Weights of a small mixture-of-experts language model, trained from scratch on English Wikipedia.
Size: 9 layers, width 256, vocabulary 22992, 34.9M parameters.
Training: a variant of SOAP for the experts, 471M tokens.
Below are experts of layer 5 (counted from 0) of a mixture-of-experts language model. Rows are named router (the router's row for the expert), gate (a neuron's input weights, with its number), up (a neuron's input weights, with its number), down (a neuron's output weights, with its number) and show model dimensions 0-255. Each number is 128 + 32 x the weight over its row's rms, rounded and kept within 0 to 255.
After each expert's rows: "comes before" lists some tokens at least twice as common just after its tokens as in all text. This comes from a sample of Wikipedia text that the model never trained on. Tokens count by the router's weight.

# expert 18
router [128 157 120 150 171 161  98 146  84 157  61 114 132 189 172 162  73 160 105 142 104  94 146  98 100 166 155 180 112 140 100  96 171  78 172 191 138 145 120 109 161 157 150 141 148 123  64 116 156 136 119 177 134 167 102 132 109  77  77  96 157 200 159 102 183 140 146 213  85 155 176 146 135 140 164 147  49 113 114 104 136 157 140 135 113  59 115  96  81 139 124  51 135 146 109  95 175 167 133 184 110 114 144 147 131 135 178  94  95 154  62  91 111 157 116 149 104 107 155 119 168 173 153 149 103 118 122 195 129  83 135 149  97 157  80  80 121 123 126 116 197 154 109 144 110 129 132 132 128 117 102  72 127 110 116 161 123 120 145  72 100 185 141 118 122 145 169  96 133 126 139 139  74 154 126 118 127 169 122 134 163 161  98 123 103 146 113 146  49 104 155 158 147  91 156 138  92 152 150 153 114 120 111 154  93 144 144 167 148 101 167 149 180 169 105  92 157 112 147 178 129 167 157  81 144 155 205 107 132  89 130 138  91  59 103 157 139 132 106  92  55 138 160 144 102  90 147 109 133 143 117 146 137 132  56 156]
gate0 [148 135 149 165 113 145 127 179 115 207  96 107  68 117 158 154 114 249  69 113 152  93 120 133 135 120 139  97 152 141 198 155  88 139 118 109 170 120 137 115 166  73  99 109 115 119 136 104 123 106 111 128 157 165 124  92 143 126  98 138 108 171 158 105  83 126  78 168 128 109  95 112  92 163 179 134  85 123 110  72 146  92 145 114 110  74 147  82 151 111 158 106 157 136 159 148 118 121 130 108 111 104  92 181 183 143 157 115  90 120 156 159 111 142 140 104  64 146 166 116 147 166 139  98  76 127 115 146 136 102 141  82 114 132 131 128 149 188 134 104 192 143 147 179 128 151 106 150 105 112  88 117 156 170  92 115   0 124 149 132 173 124 124 172 116 149 108 172 154 134 146  77 119 139 114 155 141 138  91 127 127 163 110 130 127  91 141 186 124 138 152 106 115 106 149 158  93 169  90  76 167 144 133 102  87 140  82 111 126  88 146 116 133 100  92 178 106 149 102 169  36 148 110 136 121 102 174 150 151  87 144 145 122 159  10 112 157 133 160 153  82 142 137 136  92 128 189  74 114 102 113 115  69 110 133 109]
up0 [126 103 128 136 145 129 155 112 183 122 119 104 167 112 107  94 152  81 162 187 108 100 101  99  99 117  88 131 115 161 101 146 173 143 130  91 119 175 101 158 103 124 145 132  72  96  87 137 158 122  88  67 169 100  65 116 134 133 126 150 124 238 129 141 106  82 113 126 162 103 126 109  89 155 124 107 168 108 145 136 114 170 126 151 139 145 104 207 106 154 119  76 139 100  74 110  72  85  87  88 117  96 152 155 109 135  98 117 132 131 136  71  96 146 149 159  53 114 191 154 133 126 179 123 130 136 122 155 163 123 171  93 119 109 159 156 154 139 175 121 130 163  89 113 114 125 176  68 132 139 155 130 137  85 136 143  82 160  87 133  74 125 151 125  59 114  72 117 144 153 111 152 107 163 128 151 139 156 167 121 113 125 128 138  92 126 154 171 142 104 182  57 111 104 140  92 131 128  76 149  90 134  76 133 182 142  86 135 186 137 153 121 150 165  98 150 131 149  95  99 144 145 208 164 124 118 120  75 128 124  73 193 140 136 151   6  76 112 150 152 131 121 149 151 139 170 158 139 112 208 150 144 176 106 136  67]
down0 [103  77 162 108 192 173 130 139 141 120 125 145  78 145 116 145 128  78 161 100  83 111 121 135 136 131 167 138  93 114 175 150 179  93 134 132 143 155 118 112 107 167 170 145 161 150 180 135 134 128 144 119  11 113 157 129 122 160  75 151 134 117 105 141 153 145 136 101 120 125 168  61 148  99  96  92 147 135 142  68 106 162 123 162  75 160 121  90 167 154 146  99 146 119  97  89 112 101 167 130 166  73 147 211 209 148 115 169 125  98 107 153 106 144 124 139  97 111 107 153 155 184  65 109 118  97 141  84 160 126 151 167 143  95 119  76 112 127 134 235 156 156 147 132 159 107 156 127 107 140 151 117 151  94 152 138 137 137 129  34 116 163  61 150  97 116 100 147 109 166  84  89 143  99 116 153  80 202 138 128  94 102  71  97 105 172 139 140 129 147 118 121 125 111  81 166 108  99 119 122 126 125 103  64 180  73 137  67 174 164 131 126 111 159 122 124 101 139 147 103 132 125  67 121 110 158 128 113 112 124 113  79 101 127 100 198 116 198 170 135 123 105 160 111 132  95 123 170 186 189 138 155 118  76 140 122]
comes before: " |", "0", ".", "–", " |\n", "5"

# expert 28
router [152 133 134  85 112 145 124 111 128 152 146 118 116  73 128 121 115 152 169 135 158 108 121  98  99 149 154 156 170 134 183 107  59 123 132 112 150 126 124  68 150 175 131 130 110  94 126 102 133  71  88 137  67  71 122 143  78 142 153 106 103  88 117 116 116 106 124  91 153  52 104 107 174 125 157 103 124 124 158 133  65 161  91 186 154 139  96 142 147 100 123 149 115 124 112 110 179 105 116  54 157 115 166 138 155 132 108 122 111 110 115  60 132 139 148  79 143 169 109 128 141 128 108 119 145 126  96  31 161 137 117  55 155 146 124  44 149 132 160 128 158 180 163 119 148 144  85 164 129  95 135 101 141 115 116  98 109 102  85 121 165 169 143 194 122  78 135 114 195 120  84 142 151 213  98 142 130 103  58 100  77 184 148 164 147  78 139 148 186 186 116 122 206 136 150 141 122 119 116  35 115 129  98 118 129 152 107 110 114 122  94  63 106 101 182 164 112  94 135 159 172 100  90 144 154  98 138 144 132 139 177 139 148 193 141 152 170 147  98 159 136 138 139 142 130 171  71 161 118  86 138 108  80 149 141 189]
gate0 [109 152 130 116  94 113 117 168 180  96 141  51 147 132 131 127 109 124  95 175 148 184  98 122 166 179 164 121  94 158 130 103  79 148  93 149 121 104  81  90 122 116  81 158  86 115 123 129 143 133 153 111 119  96  84 105 105 127 193 104 102 155  80  76 126 126 109 125 112 136  90  74 106 198 142 139 130 149 138 111  79 101  79 117 106 133 171 123 174 144  74 129 129  97 156 131 146  89 164  94  96 124 140 126 146  85 152 135 116 103 139 118 168  98 132 142 117 103 135 148 116 156 195  63 110 175 144 161 134 126 115 110 159 130  85 128 114 122  70 109  84 123 117 115 175 106  90 175 103 180  70 136  86  88 104 107 104 112 124 117 163 146 176 137  99 137 151 130 145  95 105 111 146 115 116 126 102  86 203 118 190 136  67 110 120 133 148  99 206 106 139 144 159  98 183 144 157 148 126 122 161  92  96 162 124 184 167 139  79 133 160 183 173  59  70 166  67 153  90 126 103 124 138 125 113 118 105 131 185 109  98 133 122  94 152 151 195 182  83 160 145 137  96  83 161 180  96  15 137 117 181 136 165 131  69 122]
up0 [113 131 135 138 135 220 137  76 126 154  99 182 156 105 111 119 117  92 138 127 155 106 115  86 131 130 186 133 157  62 175 133 101 138 171 112  93 137  88 122 149 144 185 156 107  74 144 176  84 108 132 141 137 180 154 154 169 120 106 120 168 110 141 163  65 151 129 133 103 159 122 104 120  56 160  54 179 125 111  66 147 150  77 130 124 173 131 127  98 108 161 117 144  56  75 151 102 131 133 121  27  92 116 181 168 102 152 136  90 133 173 224  90 151 101 165 106 130 141 171 126 145 100 158 134 142 222 123 135 157 116 135 116 157 213 159  98 154 134 156  98  82 113 132 110 166 140  64 105 110 135 116 136  89 124  90 142 132 150  99 124 115 156 154 125 118 123 171 118 142 144 111 178 144 160 136 173 144 110  93 124 158 135 105 178 175 139  74  76 200 144 138 136  87 159 160 198 121 133 125 113 126 111 165 107  68 137 155 135 176  97 131 135  93 126 144 160  90 121 155 164 103 108  70 129 143  96 145 101 122 111 112 139 113 154 129 107 100 156 138 154 163 167 111 127 169 103 156 151 115 147  93  47 103 152 109]
down0 [ 59 147 139 128  90 114 201 131 143 155 152 153  96 136 129 128 133 121 118 111 153 120 136 130 177 196 204 156 136  73 144 138 145 164 111 134 124 127 165 159 169 171 139 154 120 136 132 118 122 132 158 114 110 151 126 139 141 150 115 104  76 193 135 118 133 161 105 103 122 145 146  98 140 120 102  74 147 149 149 122 116 132 151  96 154 148 123  98 134 115 161  93 173 144  94 128 132 112  93 151 207 187 152  78 213 171 180 141  78 137  81 117 105  70 197 118 123 165  96 115 136 123  81 169 165 137 141 154 139  60  96 127 136 173  93 114 104 136 210 144 158 139 138 163 119  88  62 139  84 145 102  92 167 140  99 130 161 131 146 148 111 166 134 117 157 138 141  81 106 108 161  83 139 103 122 151 114 134 115 175  81  96 146 106  81 125 190  88 155 136  94 111  87 126  99  11  84 153 216 132 115 112  97  59 117 153 127 207 118 134 127 130  73 144  86 119  77 135 115 116 110 182  58 118 140  90  79 145 112 168 162 167 111  97 100 116 105 130 109 110 142 122 124 140  93 116  97 187 110 149 106 114 173 147 112 171]
comes before: "1", "2", "3", "4", "5", "6"

# expert 19
router [114 134 130 195 162 122 150  87 105 120 116 117 168 176 157  66 141 109 118 194 130  92 157 143 114 168 126 155  97 179 144 170 122  71 128 163 114 111 130 146 137 118  98 149 135 168 196  61 131 142 130  98  97 122 106  82 108  70 100 165 138 130  33 135 101 136 166 117 111 143 107 169 151 190 142  57 141 134 149  90 153 109 152  70 117  16 140 116 125 154 162 128 146 202 107  93 187 131 137 107  72 138  96 114  73 123 175 152 167 202 115  92 116 122 150 111 129 200 150 160 108  77 175 119 111 119 178 122 165 163 145 149 110 116 149 139 153 142  96 115  95 160  85 151 117  62 141 159 115  92 142 114 128 132 155 172 146 153 103 144 116 132 130 100 133 151 181 107 109  88 150  73 126 108 153 114 151  88 158 122 108 155 141  87 180 135 107 121 102 128 107 148 135  60 121  87 122 119  86 128 115 136 151 138 105 109 106 125  81 192 144 143 112 160 103 102  56  65 121 182 179 142 140 109 177  81 143 125  99 129 110 122 152 137 133  46 127 111 121 109 118 175 130 137  89  86 159 167 105 136 149 145 190 108 160 143]
gate0 [101 113 171 111 166 129 204 170  98 171 150 155 125 148 185 101 178 115  96 120 104 187 179 130  74 123 120  92 122 162 108 164 162 155  77 134 121 149  85 165  91  98 147 113 125  87 140 132  95 140 133 136 165 154 123  94 109 155  95 128 175  94 120 144 161 114 163  82 137  97 157  65 129 164 142 151 130 103  92 153 127 149 103 117 148  92 114  91  99 111 168  74 111 166 121 203 172 123 185 128 112 215 138 135 177 123 122 133 141 138 146 113 125 140 127 114 139 108 151  87 138 191 166  84 116 151 159  80 105 132  93  91 117 103 173 132 134 163  77  71  85 120 148 138  84  77 131 183  75 114 125  87 118 145 120 109 107 111 145 113 146 116 145 119 131 148 142 182 154 149 130 146 131  64 116  80 153 126 183 143 113  95 115 219 176 127 154 154 132 150  47 122  82  87 144  94 103  77 137 117  80  93 112 152 216 161  82 124 122 112 121  93 133 169  76 120 146 134 135 148 162 107  96 136 152 147  78  55  62 158 170  95 138  97 159 111 175 107  83 157 149 100 122 150 183 129 148 173 137 159 124 123 160  96  81 143]
up0 [ 94  98 136 137 111 155 103 121 187 142  83 120 151 128 100 177 209 172 132 100  95 178 172 137 213 121 140  56 127 151  89 140 138 104 157  92 142 111 134 127 204 125 171 150 111 113 121 144 120 148 112 179 137 135 133 131 141 112 189 147 135 123 117 162 146 112 149 146 109 136 121 136 154 142 140 156 108 128 155 151 121  97 158 123  72 138 123 146 173 121 155 151  84 130 121  91 152  62  90 135  98 156 154 139 156 194 167 105 160 124 112 132  98 165 101 140 130 132 130 110  91 109 126  86 131 151  71  86  96 124 180 180 140  74 122 137 155 118 155 152 129 202 120 139 101 126 117 147 136 186  99 151 107 127 176 169 180  81 140 136 128  96 181 183 160 133 143 108 148  96 158 159  55 121 134 137  99 123 151 103 156  67 120 126  81  75  95 115 185 134  72 146 232 130 100 156 105 136 188 144 134  79 180 170  80 179 173 157 209 145 151 149 116 161 112 175 160 155 166 151 120 176  91 114 126 132 160 108 153 155 133 171 125  93 170  75 130 139 115 146 149 119 216 133 100 130 113  96  63 128 176 109 120 130 150 154]
down0 [114 146 131 115 114 170 136  78 171 127 149 119 117 138  87 144 149 138 162 170 136  79  52 129 164 184 171  91  98 153 180  88  98 152 150 114 135  85 153 101 165  93 148 158 120 120 118 159 169 147 150  84 143 136 130 197  70 128 132 142 139 132 119 149  88 145 168 141  75 149  99 160 141 117 119 114 112  88 137  43  80 142 139 123  75 184 187 149 127 138 125 130 142 131 116 190 100 143  76  94 198 152 161 114  78 120  84 132 156 145 130 107 105 115  90  97 116 177 125 124 157  93 110 121 126  91  75 138 137 140  94 164  76 151 123 135 146  72  96 145 157 113 154 112 169 159 133  89 147 144  95 147 115 112  90 141 168 100  70  95 148 101 118  95 122 163 129  96 108 103 131 130  99 133 151 122 119 118 135 145 141 175 113  78 124 139 110 100 168 106 160 178 102 139 127 204 188 180 109 168 142 210 137 135  77 163 126 135 140 120 109 170 121  81 180 114 151 166 100 131 116 118 137 122  79 174 144  95 104  39 156  78 156  89 113 144 142 103 109  49  82 161 143  53 122 121 169 160 124 164 200 133 207 137 134 165]
comes before: ",", ".", " and", " of", ".\n\n", " in"

# expert 0
router [ 99 168 116 192 166 163 129 145 115 146 123 106 141 143 206 118  92 130 148  94 101 118 105 158 105 160 171 135 147 134 134 132 160  99 127 101 123 186 106 102 158 137 149 120 135  96 114 130 135 115 121 162  97 111 180 130 175 111 122 100 134 123 141 121 105 134 120 177 132 197 211 174 183 163 159 166 108  49 138 157 162 124 111 118 145  49 119 146  87 146 114  89 115 169 117 159 152 134 144 158 117 108 159 122 158 158 183 102 119 152  99 202 143 142 114  95  90 146 100 164 140 131 133 129 104 133 130 146  58 121 114 183 133 141 134  70 136 119 158 129 152 147 145 135 151 148 100 162 107 136 102  72 164 130 174 132 171  64 125 108  94 211 146 177 116 106 152 120 101 108 157  79  93 116  95  81 159 189 187 149 164 123 129 119 105 123 101 127  85 105  93  68 121  98 106 188  92 200 188 184 148 145 135 131  81 181 148 134  83  90 172 157 129 130  78 140 185 130 126 167 139 126  97  79  84 160 168  86 180 101 129 221 151 123 168 140 103 177  99 150 111 126  89 118 133 154  96 167 104 139 118 113 158 154 124  70]
gate0 [118 164 165 137 112 170  70 139 124 134 185 129 118 172 102 130 163 133 118 122 104 169 129  74 111 166 104 109 129  99 168 108 137 162 122 193 108 125  96 121 136  97 210 139 121 109 179 106 143 106 133 122 136 113 221 120 127 136  60 128 130 115 121 114 200 116 135 133 129 120 148 157  94 142 106  87 140 123 176  72 150 149 112 141 183 124  86 118 158 145 151 141 121 124 171 142 134  70 193 139 117 144  91 125 190  60 107 146 109  94 127 152 112 139 113 138 159 141 147 194 189  94 127  90 105 134 203 136  82 152 159 152 155 133 120 149 161 166 141 149 145 135 186 104 124 129  91 170  53 137  71 100 134 135 127  92  99 126  75  84 167 105  91 161 114 136 157  86 162 211 107 120 157 132  94 103 130 114 166 164 116  82 148 109 175 207 158 145 117 133  74 164 105 100 130 153 129 143 141 176  83 112 167 110 110 114 108 138  42 169 164 101 176 129  90 149 160 110  71 129 109 101 136 164  61 105  87 122 126 129 142 128 145 121 185  86 166 178 123  76 160  66 123 113  68 140 152 150 162 126 143 171 119 159 121 147]
up0 [166 114  80 153 136 134 158 131 104 121 126 129 136  95 146 157 181 106 137 136 142 150 149 116 166 146 171 151 149  95 154 109  89 109 100  95 150 162 181 127  99 121 139  96  78 169  99 156 116 144 150 133  88 134 117 162 126  69 140  78  98 106  70 144 175  85 131 155 189 152  93  77 174 177 129 172 122 106 146 158  33 140 151 110 151 165 158 140 132 159 123 104 142  96 146 101 157 138 114 161 101 177 141 175 173 130 145 133 124 156 173 130 125 190 153 154  96 162 131 165 142 151 126 101 164 178 148 191 176  83 139 105  90 140 174 113 122 143 127 107 164 133 138 138 139 110 152  85 136 158 149 133 211 115  52 117 132  95 165 103 194 114 142 145 104 126  75 143 103  70 113 135  90 126  98 165 121  79 121  99 170 155 123 113  83 100 164 124 110 138 194  64 127 151 117  70  97  95 113  91  99  95 135 122 120  81 125 145 115 166 130 103  73 114 137 109 117  74 164 174 124 112 159 147  85 123 101 188 154 117 196 104  80 125 106  79  98  77 137 101 121  88  52 206 156 172  43 144 126 141 112  89 109 133 128  96]
down0 [129  98 104  95 144  93 118  81  87 154 126 125 132 108  99 139 142 158 112 129 129 152 155 125 186 150 132  88 107 130 113 136 150 121 110  96 168 178 176 131 101 186 103 127 139 109  60 144  72 133 162 162 105 140  63 119 135 188 207 108 171 102 127  91 173 198 160 120 126 138 211  94 139  83 129 111 106 148 116 104 137 111 110  88 155  38  78 126 119 103 132 141 120  65 154 139 102 140 113 102  93 153 121 176 146 153 117 115  98 131 183 114 188 121 164 133 180 149 161 123 102 144 117 112 182 139 186 105 156 104 149 146 142 179 124 153 156 146 158 124  54  92 117 166  89  89 102 141 153 146  73 127 103 164  93 192 126 143 170 123 120 195 138 100 118 178 123 160 176 121 125 164  85  99 120 141  70  65 113 130 131 146 146 123 163 109 178  99 135  95 182 105 117  98 135 122 136 146  40 108  96 143  82 156 184 108 139 117 129 156 111 124 174 135 100 170  91  77 102 134 139 143  97 110 194 168 144  93 130 148  96 108 121 116 141 123 132  79 157  95 164  65 119 120 155 136  98 120 154 118 136  78 166  43 132 181]
comes before: "0", "9", "8", "5", "1", "7"

# expert 31
router [114 120 116 157 152  75  85 115 175 145 158 182 126 147  88 158 132 177 111 111 117 161 145 164 129  90 178 152 155 139 148 104 134 145  97 114 116 130 105 148 157 117 135 143 119  69 137 123 109 124  76 118  95  52 162 101 143 166 138 121 123 113 190 179 124 159 124  93 111 137 142 148 174 109 179 144 110 143 130 173 126  76  93 128  95 132  74 148 124 147 148 152 102 131 120 118 119 107 141 143 140 113 163 156 113 153 131 124 101 136 144 126 130  91 136 113 106 166 111 126 114 103  67 131 173 213 127 152 109 102 137 156 156 154 163  93 167 129 148 137 124 169 137  79 132 141 114 180  99 113 160 112 110 184 103 159 124  61 106 179 120 223 166 163 104 147 137 157  77 143  71 165 211  80  85  80  66 126 123 164  81 114 102 151 126 152 145 125 148 204 137 145 178 140 177 108 129 122 168 154  78  79 113 134  85 131 106 145  31  88 132  95 159 147 128 191 152  76 139 149 138 169 163 150 131 149 196 110 138 123 145  87 103 171 140 152 102 163 158 196 130  78 159 136 147 147 178  63  92 182 107 100  96  62 141 140]
gate0 [160 149 128  76 158  94 125 116 133  93 144 107 136 115 132 123 107 132 110 198 166 156 151  84 106 124 100 142 173 158 136 170 111 155 129 100 165 154 168 108 124  59 131 139 172 119  83 135  96 103 149 132 141  89 107 138 111  93 121  70  95  84 125 151 151 140 155  92 150 126 100  82 166 107 116 138  83  70 125 147 188 161 106 134 135  94 134 105 162 114 141 152 163 175 101 113 122  96 156  93  73  98 130 151 135 111 190 187  59 131  88 111 118  85 151 163 186 165  99 133 126  99  72 121  95 176  71 171 179 145 119  79 186 115 148 122 100 135 105 142 136 152 130 142 139  82 121 129 100  97 129 135  79 147 159 113 121  57 134 133 104 215 130 163 111 120 159 142 137 133 146 160 132 195  83 117 111 114  84 132 198 115 149 140 162  73 137 134  82 175 194 159 121  70 126  71  90  90 153  75 109  67 120 141  79 163 134 155 119 124  77 122  98 135  85  86 175 113 153 101  98 124 174 178 135 122 234 157 163 104 128 145 138 133 151 155  77 115 154 162 120 115 149 118 175 111 109  89 134 181 158 132  94  95 122  80]
up0 [124 161 137 126 161  93 143 173 142 115 123 163 121 142  89 196 107 146 113 128 160 100 169 132 118 157 104 151 122 153 195 152 139 114 110 170  91 183 197 152 114  98 115 101 125 145 137 136  87 106 119 128 159 108 102 152 149 100 160 131 147 124 157 141 103 124 137 137 120 154  90  86 134 112 103  71 103 117 172 142 115 153 116  81  99 112 128 173 110  98  83 147 105 154 112  91  97 156 119 135 179 121 172  54 172 155 108 151 112 152 102 121 146 140 103 112 149 133  84 169 172  56 156 143 115 131 132 199  70 138 124 113  98 123 172  97 162 108 130 101 134 118 117 168 164 111 106  49 132  65 117  97  99 158 128  27 152 131 158 160 178 119  91 116 160  86 170 103  92  90 110 124 139 179  92 136  50 100 145 134 211  73 131 165 211  13 134 141 149 127 183 110 154 156 115 150  85 146 144 167 103 156  95 173 124 153 148  80 140 105 119  88 173 149 146 133 156 165 185 151 166 133 153 114 148 143 154 186 177 126 123 192 115 137 146 137 149 134 149 138 136 116 116 155 195 117 134  96 159 141 152 139  77 161 152 157]
down0 [144 142 116 114 122 111 201 145 123 173  59 181 107  93 123 122 139 180 124  96 123 225 171 113 108 148  67 150 138  72  97 116 141 161 175 136 193 177  83 128 150 143 143 125 138 142  80  80 124 128 114 165 122 142  95  91 109 116 172 149 195 167 123 131 138 123 138 135  90 119  90 100 114 168 153 198  87 145 128 117 149 100 157  99 159 157  79 117 130 133  99 138 168 191 190 155  50 160 194 125 170 142  73 166  87 105 101  93  85 117 192 147  82 147 106  97 174 166 171 147  88 169  96  87 150 100 131 106 173  99  98 112 133 115 166  88 115 119 168 109 169 132  74 126 129  70 160 168  90 124 139 117 134  98 114 142 124 144 176 129 114 122 205 136 123 129 138 100 144 121 114 108 141 106  98 101 122 103 101 198 126 136 120 147 183 145 144 143 137 152 138  97 119 121 130 161 186 143  73 131  81 133 138 110 155 187 117 102 118 176 125 106 159 146 141 143 160 165 145 120  93 136 169  71 116  63 113 153  76 119 108 106  84 138 168 159 114 154 122 181 134 139 132 116 195 139 125  97 145 186 161 114 162 183 113 149]
comes before: "1", ":", "2", "0", "9", " |"

# expert 12
router [123 132 154 118  95 130 152 108 149  94  96 121 149  73 148 129 104 117 105 134 147 119 130 153  74 134 132 163 127 172 186 175 137 148 117 131 129 123 101 120 176 170 125 129 164 140 153 126  99 145 135 124 123 127 123  76 130 113 106 150 119 103 106  85  74 187 160 133  90 140 112 129  89  93 141  40 137 104 189 144 138 160 156  74  99  41 186 100 145 148 145 109 165 125 169  60 132 105  81 122 109 156  54 188 121 127 108 118 168 171  97 133 139 138  99 124 103 154 115 144  90  90 107 123 131 126 173 128 139 126 116 107 118 113  73 120 164 107 132 128  59 167 142 141 100  66 113 180 152 107  99 102 173 161 103 201 153 161  83 130 119 104  99 153 134 158 203  59 126  41 139  88  72 167  85  98  99 100 208 108 106 136 124 110 139 146 119 136 129 147 165 148 125 147 179 103 145  92  97 119 113 156 126 143  95 113 120  88 107 129 208  89  97 154 119 128  15 123 148 144  81 138 161 113 169 108 171 135 132 102 156  95 113 127 115  76 138 191 146 141  99 137 150 130 127 100 129 177 141  82 196  93 156 140 160 174]
gate0 [ 92  83 165 159  67 129 197 126  97 121  81 120 121  96 131 120  96 115 131 143  70 166 175 135 162 121 127 114 141 185 154 113 162 202  61 109 141  86 118 135 134 115 146 128 130 110 152 119 106 135 118  53 172 161 121 147  78  78  93 107 124 141 163 123  59 190 160  89 148 105 121 131 133 140 132  99 171  68 149 134 143 134  98 100  65  71 190 129 160 165 152 166 126 162  63  86  86 188 105 151 138 181  96 124 109 146 107  68 142  65 115 104 112 128 131 105 120 123 129 106 113 159 111  73 152  78  66 107 122 173  86 147 140  65  81  92 142 147 142 137  94 154 139  74 104 140 117 152 116  95 137 131  68 189 140 121 136 153 121 163 158 110 162 141 162 101 133 125  96 127 100 149  76 137 170 151 162  74 175 125 142 162  82 123 163 160 104  84 104 102 124 115 135 142 106  92 150  60 138 114 139  78 131 146 120 125 105  72 145 144 113 138 140  79 142 136  97  69 115 153 134 158 183 103 150 105 158 134 112 163  68 137 116 102 156 147 155 160 166 109  74 142 119 143  96 133 169 157 159 188 140 177 140  76 161  65]
up0 [132  81 101 105 168 118 135 114 183 132  94 174 144 147 178 122 100 156 141 103 141 121 203 130 106 129 132 118 111 128 142 123 151 149 127 145 145 130 121 110  87 145 152 125 156 142 118  96 106 168 149 144 118 108 115 153 203 151 127  53  81 145  79  95 165 129 133  75 160  75 122  76 157 160 106 162 146  78 122  53 172 133 141 105 105 148 101 186 166 160 105 173 117 150 101 101 116 163  93 121 164 185 157 196  86 125 109 111  83 109 133 102 116 136 122  77 137  62 128 182 128 153  77 135 110 180 145 134  84 119 107  70 129  97  67 224 113 170 109 175 166 123 147 122 150  78 124 130 130 145 126  81  82 118 143  87 171  81  63 139 137 143  33 101 139  89 106 141 149 116 128 119  54 101 112 202 192 169 159  92 198 148 162 124 150 126 143 129 174 146 150 104 147 133 132 162 147 121 149 187 106 139 119 144 125 131 108 165 126 133 135 118 213 113 121 139 179 134 121  88 140 134 123 135 125 104 206  88  86  81 110  84  88 126 105 159 145 139 127  90 145 122 156 147 122  69 101 129 119 158 134 106 153 149 122 123]
down0 [172 151 169  84 134 161 111 157 188 151 167  99 122  74 107 112 145 111  81 108 115 129 114 108 134  92 102 131 161 115 186 122 142 113 156  81 154 139 218 153 110 105 122 144 139 140  49 104  98 127 109  83 119 119 133  99 152 156 142 149 146 106 115 173 145 160 133  95 168  68 123  89  70 104 156 156 139 117 127 184 166 121 144 148 139 108  63 164  91 101 111 126 147 116 136 164 133 102 143 145 135 131 168 139 147 148  88 144 136 179 181 163 112 127 184 173 124  85 164 131  70  86 144  89  91 131  88 141 138 126 106  82 132 106 146  38 142 170 110 179 167  61 115 120 184 150 138 137 138 155 105 118 135 202 169 147 142 111 156 161 162 136 130  81 137 120 111 164 147 127 124  84 137  95 137  92 195 167  92 141 148 127 136 104 134 128 119 158 129 142 123 143 110  86 109  86 145 145  82  94 173 117 147  65 178  85 126 151  84 123  99 117 126  91 110 173 202 200 112  63 160 195 194 151 129 153 125 155 147 163 132 216 123 134  92 132  92 136 123 165 158  95 147 110 148 126  53 163 153 126 165 130 101 147 182  97]
comes before: " of", " to", " in", " and", " for", ".\n\n"